From a checkpoint of a small mixture-of-experts model trained on Wikipedia: 8 experts in each of 6 layers, 1271M tokens.
Below are experts of layer 9 (counted from 0) of a mixture-of-experts language model. Rows are named router (the router's row for the expert), gate (a neuron's input weights, with its number), up (a neuron's input weights, with its number), down (a neuron's output weights, with its number) and show model dimensions 96-191. Each number is 128 + 24 x the weight over its row's rms, rounded and kept within 0 to 255. Numbers have three digits each.
Before each expert's rows: "gets" lists some tokens that make up at least twice as much of what it gets as of all text; "raises" lists some tokens whose logits its average output raises strongly, later layers aside. This comes from a sample of Wikipedia text that the model never trained on. Tokens count by the router's weight.

# expert 3
gets: ".", ",", " and", "'", ")", "s"
raises: "\n", " The", " In"
router:143144121122129134135183127139161125120114114105081108114115133133157101141163119146163117114185129139139152110144165061138122132122172127077116112131064113125115143137202139124158087149121120128109105076141153119157164102125131117144117121158164158105104155100147145131119120139116142133
gate0:178136147170108128105154125098127143086154143128152098134146153148159123115123123121102110118129116076140118153134197159143148135162124098137145134148113145105154130152126102167148061103130135177112117065143143147157131161187107139120088130123093127126115126105163118152151135134095098076
up0:122097151122126127164138098157119134109116155108126124124144130107132109102113111089139128156129087137126124139123130106115104101138099133126134136142120157154103141127140108143123114143081145130111129125108116152105143136165180144135164119141114126129113155144125133140132127147129097097
down0:067155154159163124150147155134139149145120114156083146115119146107127143133115092114091165126094117118137088106108099146085102111106085146186077164117133119127135098074164133143135139087171139111138139163190135098109093139092133149110122079095141132131165092106104115114108110170134167147
gate1:168148092112120150103141150202108142133091097128130168122160141075155120127157136111133173123108136148130147141131150123131118113151119083154119120106087108097080116124112099138098119136163136124144091122136106094079106147119125118135163108137087145141125139108144129145119096116152167134
up1:145097131080107125110099086150127113162151099127123142145138120143089118076146127139112130131101111148111126090180119143176131121126127107087144125127163132080085107121089112060133103121184130078133098153155151145109114140116121111099114111110136134116101151127136134121164150126127110114
down1:064159116141134124119154172103165128158072149149125114138167112142133092104120100140140124110121129124125115136105148120144196151140132129132129145197160142129153126113157141172138118142131122172139156101122108139096125099119143144167128175166162123136115079141112102103107126166090103153
gate2:176143163152125143118125129154153128122145149125136098123121129063145121146107152119114119093165085100139171112148134099159150150134134117108145072138135121127160135163120104131143158105133112139137116078131128168165122166184088108110137117131095142147110150168173115145137108107108105091
up2:140119140167134066111145095143125180150131120140139122157130124162138143129106166111149115155127122130141111119122103150168135128098115153149129129150121165109147131135129096130150134083097129085093129092144141138105098139121135197112146140088138130092141101140103153109171159076108129138
down2:116156102159125114157092157123132136102108116112111105125140114116106132136139103144093159092143156108167109177111118118095177145123149099114136134096087119120153091100130130090165110126090162110131112115178141120105134136091142121121137051143120025169105144127126130125165186120125138124
gate3:130157101138161146173159186132134058167145138149122147151120150112164110140127142122169137172113103090166141128097156098135128148090175106111177120128159088148144163143137153160100097119082120114129099125136140087158136116122107121152109117141164130141150139097133115092123155164080121114
up3:127130137124121131127104114102162163118135168131129148113143124146094130123116150136121133128140146160136141129155124122116159118154126098150141135100094114071084140112128135120158105107159121115119121107167126157112134111145153149117158113112114144142132122162156122149124103099122155130
down3:155118123117123168146121164132112152200140116111144130131115139139145096120127136129125115110134165125110135093201130111163126105108127111108100120121128119142150132118111136197142112131102152135127113160060101131140112147138110090159124035138088154150127120134094146120107156136155132145

# expert 0
gets: " ", ",", "1", "9", "0", " ("
raises: "2", "9", "0", "1", "8", "6"
router:110135109142151172073172151119163066151127115121100122113134165121134125138156103125102107128130111159111137123213156104118120150124124137118099138179109129135104135090156149159096132146113151127117122111159096142150125153137137110069119089139151186112091141125130117133130146163111113109
gate23:147111137105114163103093139113111121096096142146115115089070130097146127140161127133129167151108147103108184093136076158144131122123135106127163071090081113134098139112120148095105136113138110160155140122149120122135118125141167119125126126109164129120067187158165091113126146142146126117
up23:125133160161134145133138136144109140143168110150094078107173123138113119139163110143113140156094157123125119132135120120119142109111118113126134124114099126125129110141098114094143069156105084158067115136132167122131147165119152096118122133139083127160136128128144139106187154138172088101
down23:158153098106112097158131173137152157114160128094089161145113101128083117134148140139152135126135097147157127133126136142140111113089133150132119123116167155142108140109094123089134139077112140176128101166101134131155099107138145148096127167114184181113147132149159124105130115114114116104
gate24:102133133099134131149188123120135130131089147128107148158155129070168144158138118136156145099139160081143127128116119115126111100123135100151110158123120120115119117113148193148096115063125108131134130072148139130115021162103130137146134110145157126103162160129167139149136133168099151106
up24:122115106109090177137096137112123136161118109162171123100083128130073107146097181141130151111142125182113128130089142133123120164102098145139149099156139129122118113161119081121128126148131160159160114128104105162159156140124100117117162135146135117134109099117138145111105156091086105131
down24:137109126135102122126155137095170134134104135160157084110119110094149113138146142184144128108133102104081163095118143115120131078118159159129142162124190121141171109123119121156137112107133134131108123147121171142148112121148105103122114090120119163171129165112117155143103092149094114111
gate25:113132129183142168100154190154072075133124135116141152119150121090145139076112146164132122118159148118115186162154126115160137139136126141107125132114085105129132141107096127100120130096154157167104102145136110121172139153117157126158123132120129136123116161158132119154088164140118152127
up25:174107088108096147144138145112126118136135117143111095127129109093144144148139109125141151108110129170140071141144149161109112131185140101085128105092136119123125124146110088097137156158133126098112118153123097140148123117126118110118161126093152147138164110136154121123182156123131141101
down25:101134121115127112089115137112145145151144148150119152116125113127170162077100156136112139141070110152113121128148148088153097163114130136123118100160112147117099089145178132100112146125110149145116120145157136100203168136116067150129074098152106211119140161143162123123119121120125140135
gate26:128132096143116098157110111139117142089136133132098130177091126116097137095171102113118113108097121120177145129119113147136102163153126148098142125127143114126143120145119151166100094091136102123106138130134105112122114131089102133112119132107105139170167164110099094106147112157150093139
up26:126129165119094141141117127093132119142149148087128129146187122133117155147159128122124150152108147185136141108090128106102092177098139125131108080143116154109121100146116143087128123123154093175136134124125120160129103140159107110166128121122161126146094123122142103118140116135143159119
down26:161121157148148124109144145106106130127129166138120120140152141101117123152148117134130149135127146108142131157145144148150156161112120144145135126120108115154128114141120108129115171123163151087101135065147107109122137206107141150127118109132124164128126131124118144126168153072135074135

# expert 4
gets: "\n", "-", ":", ")", " and", " which"
raises: "\n", "-", " and"
router:134129112134162131093148124161157122099119095150092108114126165136124118123155098132109135146130127137141144122176170120144112136142127138110120126140119111125147134100149124178175125096122135110113118127228166128154128108108105134103121056151122195130155130107164157113149141112052120173
gate0:156137157102162139170126091179140120091132124070158143147153109177138137098099157102159099127102158122108126197120126154088124149108093185098111104148146151146166123108115110129120146085116124112130119137122157149137125139128115174113118133181119137116132120108117185106136128126104152136
up0:125127140102115118131108139147130140153126111088068102136083120145137106113113126137192134132112100114146147120132106136140176108137168180166180163124146130149104130162140149141118124158144133116135112088120149175119146127125159116139129134117148152170105135149165125136098133125137140101
down0:121091136089124143122151129156138166129087129136146089109114150130130098139125111151116152148128172101155153119107100138158138155143126108151130136123168133078142162127106141095140046140127092167076188102136129149175185153111080126146138175177136120138117120105127146115151141123109116140
gate1:139150167111135141131102125094126089149169142093134092095134146153121119102155161099118119118139125176114100166149156119144115118148140113144144120160126125114121131128136168166094117151133103134176087084138168111161141116163143106123153095154131120149126139147085078138176163174120110167
up1:097124097101112106169147154116139158099115132087185085152139113140134101133116125119092133134134161135114145116127109127155123076132100134105102142082143110166187174193158120108134100117113110155162065139104113117149126132145163125144130144134135150107156100129148151138076132096109168116
down1:182118136109167181138114136107129152153143145132147085119107162138113109088156147118138148122141147089143132149143137103173105131119153077142144137152154130102144125135137123123105138102115176109148125154120149137149152115118112103114120163132105131116103104124132107107160103141130098131
gate2:148091087169116084101117129067123144129116081129096152117189128138122094149138121138124171115142134151112144156141118128153072121137131110098158135140122121087137188089097128158160123123142123106129158156171117126143138165146125161135118112116096144119149138147116124105061099094066127119
up2:119132092122096143099133138161178160123121121183086126121073160128118096126100173129105134131118165073153109138112163151113137106118127129165096132116151117137146155126158106128165143143115088106198137175139088178149125158125134105101137139118147130128123143152101083166147129139134130099
down2:170168155127122136129160139138120131145119120088158091125116085129130155136113087125132088140112158116089089096134123114131151118113147122130122138158153125123132158136133107083107121112131132124138143139139130145076143112128124146145153165121131099103130117124121129104119074149127139167
gate3:134184119143146085112141141152144134112118125110148102150100136170070117135136137116118130128125122147110151159144142149130133141115126149103160117162153098095106105093106128136197106140179134123118134106156147117134131124143100094118180099162157145094153147096144137175115161138077118143
up3:143192101146115142150145169169094134108127101132109117162115076110143114164129107141089146111101087190118111135147114113147103117110106160130145138160151144108098114123129079120152145095137164134105144141140122160118124122101112148190148130129146157134174113150130138127183113152092110124
down3:115137100095152108104156112114103165189122153144136161123108141141102096126075145122156127183139119159110100072125139087121126155118180159145111095095158129152103162140132060148117103173138135123150106143116133148135124118131147134126150169108097075156135140109116161082119143102119176104

# expert 5
gets: " |", "0", "1", " of", "3", "2"
raises: "0", "2", "4", "1", "3", "5"
router:143140145119162151116109129108154107133163118118117099095155141117124119123130095131119136137134124120099120117202154139143142166147109127100149140153131110119128167148121138124150081146119136123123129117167109118094114136080130136107123061133128235127104138130133146085118098129120133149
gate34:115113126138123151141154126129118164117125091136147093085134170143132115130169129057135116153120089111128089074125095146125139105109136135134121113144122142122123130151135108193108121127140143110137107146157132153175116085112156118117122120153161148137076142097177107114172130162156107088
up34:128101150092061083094151120170114097139129135128083110115097121160134154141156144151143100169152167081122137134111148137148125101163145100108091157104137127104143101123105120129139124118153106156116146086131106164160166139160132147106089152098149102122107150174124154094089111097150110132
down34:114159083132087112129099189073106139159136115177120145116095149145136110115128150100153137145133131164104108124167123120132142132119130157096105091175103094132133087134150112114146119115094127138147134098160145122122165152167095104149121074146131160163147154125120160096149137126119144135
gate35:110155128121114138108134127128093130134160171130134094094115134111128097096089147112091158148137150139123116123131094135143141091131163128130131129160100115155129098112141132179141115125124138121117136117140113143124119078125105132119137124138107134143157111092133126113122112152130121156
up35:105179132170148174137138115157120153144123114104071125143155120075100118103101137129125126083115089165123124161095102101067140154101133125150090162149137119113158130129160098103109118073096135103139110116128153132128102078136156162146153146138147102110174136157171124130098140135155096161
down35:132124109163099163108099111136142125127087143160074119147099140138151156145141106145122143126120108168139103179121102133135132117134125118149100131150123152096137143106142108138169163132141114139117123091161124135143126143126122131133127058108135166101127132158177126127129147117162118127
gate36:112147110145115169139170145167120140157131136092144108146104132046130129142117117155148139134114118121159105087121122109140109082108106144141103142128120106133111115104158164118080108150145123120120132126152163142090110149124133163174155102161108130096123140131151131094139108126125118173
up36:129127145128115098135118103168128141136125118139182156144108158140117150108122114156116068118101142151148082123133121123148144174163160102144163109114104084095128098156124127113165125146129106139128122071104126152111113126088144095115110142120104118117117159104152108129103156105145126119
down36:098116101137119093138108133116136135129100123111138116131143154114095135117086107131099170152140148151124139138143126146107151096108120097114123181132167135120147144126164089112136153131115107084101141119130133124137100153135102156093123139162136159120144098157150095156112129112176117118
gate37:127156136113108122167140133130152154138137143141109079121151137164140132126130108110138109129160120107164140136146097106134168159149114107135094106106100198123077134117142121116074104131128105125115149132141139132124118115115126160118142126160144155145118175121072159109142139098134172097
up37:124150159172127154101109126127121109159136133158156148143127131100114133165163110131131144142132101139135148127124107126105152139087098146151105153123141098095100147199135137151154114146132173159129141109130121076100173171105120092145096133086116109133134135139169109151114150119111116150
down37:119093122115134127132153101140168110147127112114111137096152127161147105096121149116112111119157172092095146116086134158141105141125140111124100138167152133109165148121140124089101125094095116105113162113092114123107104160164146153117065141171126151114124133121113140074113163108115135130

# expert 2
gets: " |", "\n", "|", "2", "1", "3"
raises: "-", "1", "2", "0", "6", "3"
router:129140138140146117094156154144133112128098068137109114128140155123118102139159093130140110134119151117132136121158150096161145168131103133126153127129120111113112166083107112132126080114138153130133081142248142109144122131103149145121116042128151179119088140114135139118099156172074109144
gate0:107104129155088117130123099138131103093093098111116125145162161113131104088154117123116095103152140143100140177132103086150064083142135154117150084133075112139134111115115140172138101089150130114152121144174114171109155125110101130098093123145121131122214130081178127084130148140090138139
up0:120174086106147129089167134133119095159106129080108137145092122163089125168075142081110138124132141129149139148133096100100164171148139150138147103131160165127154151174112120075091128136134150191120128180111096146106148154151155120118085108120153134120083155132139162131127156142177151092
down0:156103109073142141113117148149091118149132114119172141140128126137136144095110174134130101112129061130124136093122136158138092131152124146114139075153134128113130138116132096123168142114131136129141132129163173103107163144136116187136131165154121111112118143137119158113124161158098130087
gate1:135115125133157137135141111128147069149136144126096146144107076121114092117095128105093100128108141161165093157129128152103072109070166114137120128132137096089120160144100147083133136126144121151103124120100127111082107147140135147147104137126160125120101139133116178100130098108148127131
up1:132141117151115138117136158145120102172126173124105062149105087163127098153125121142122082117139125091160100142114146132054107125162137085123129110141106125113076133113134138106102111157170123098092104146101163174095118160152121136102114163125167143119100162088149115132138138141152123114
down1:087137119145128128137098154151115102095094162160119112120130100165139145150165143149144138173112166142167107166134102116106144164106152138126113137163153125109141106134091101185125120196074120118093119148159132119097128127087135132137143128073146133113133106133082174112120119153101137155
gate2:117127157116135113128101161150164133136131122162098113168109158136111101171132111122142148161129152108125141149163153121116121133109111103122131118112128150100150126110168169156125072130132132155111146130136132128131166194137170100092145108153109172129164124118102170132081101115143132112
up2:129108158137103138131141170153111201121136091129108080158178085140138086144118102104128150120083123114137150179115147100136135119117106137129123124160125146099163170120133114107128123126139140111122128116124153146145128177140128129086114128079106150132157128107133120121130131122168150126
down2:093094106116112163184107170108101096134153131134163105085117153154110111129140145121114113156112155156113111144144149159149151169120085157086154144128100117117086161107122111142100125166088142123167105114151111121126138103131135105133122115162097138066115138108135129075117124123106068088
gate3:163166137109126093112141132139160169112120141159118148171125144117148133098112136134127098143118097105146142128145107090130132174088165160125126147113130121106140101110137134115148141070122151121082120154211158116166113121149142134100088109084148154092122093120134105132109133136150164136
up3:145129157095118077146134119118157136131127148164111140140118190143143093126120133108116101158128115108166125136131120073117145135104143118105126142119120136124152145120116138117140193099132138143145131154170173085162086120135142119129100119121129124079125118149109126153115140119113139137
down3:117146130107166124162143190141103106154140105146091163146142139140131115146144111147062137124120084123115055150111109113120124112137118129126122124109154144101124106125162119129136092113100162140121176136104122133140156187120120154123151074158083161193105160191134109108136144134126111116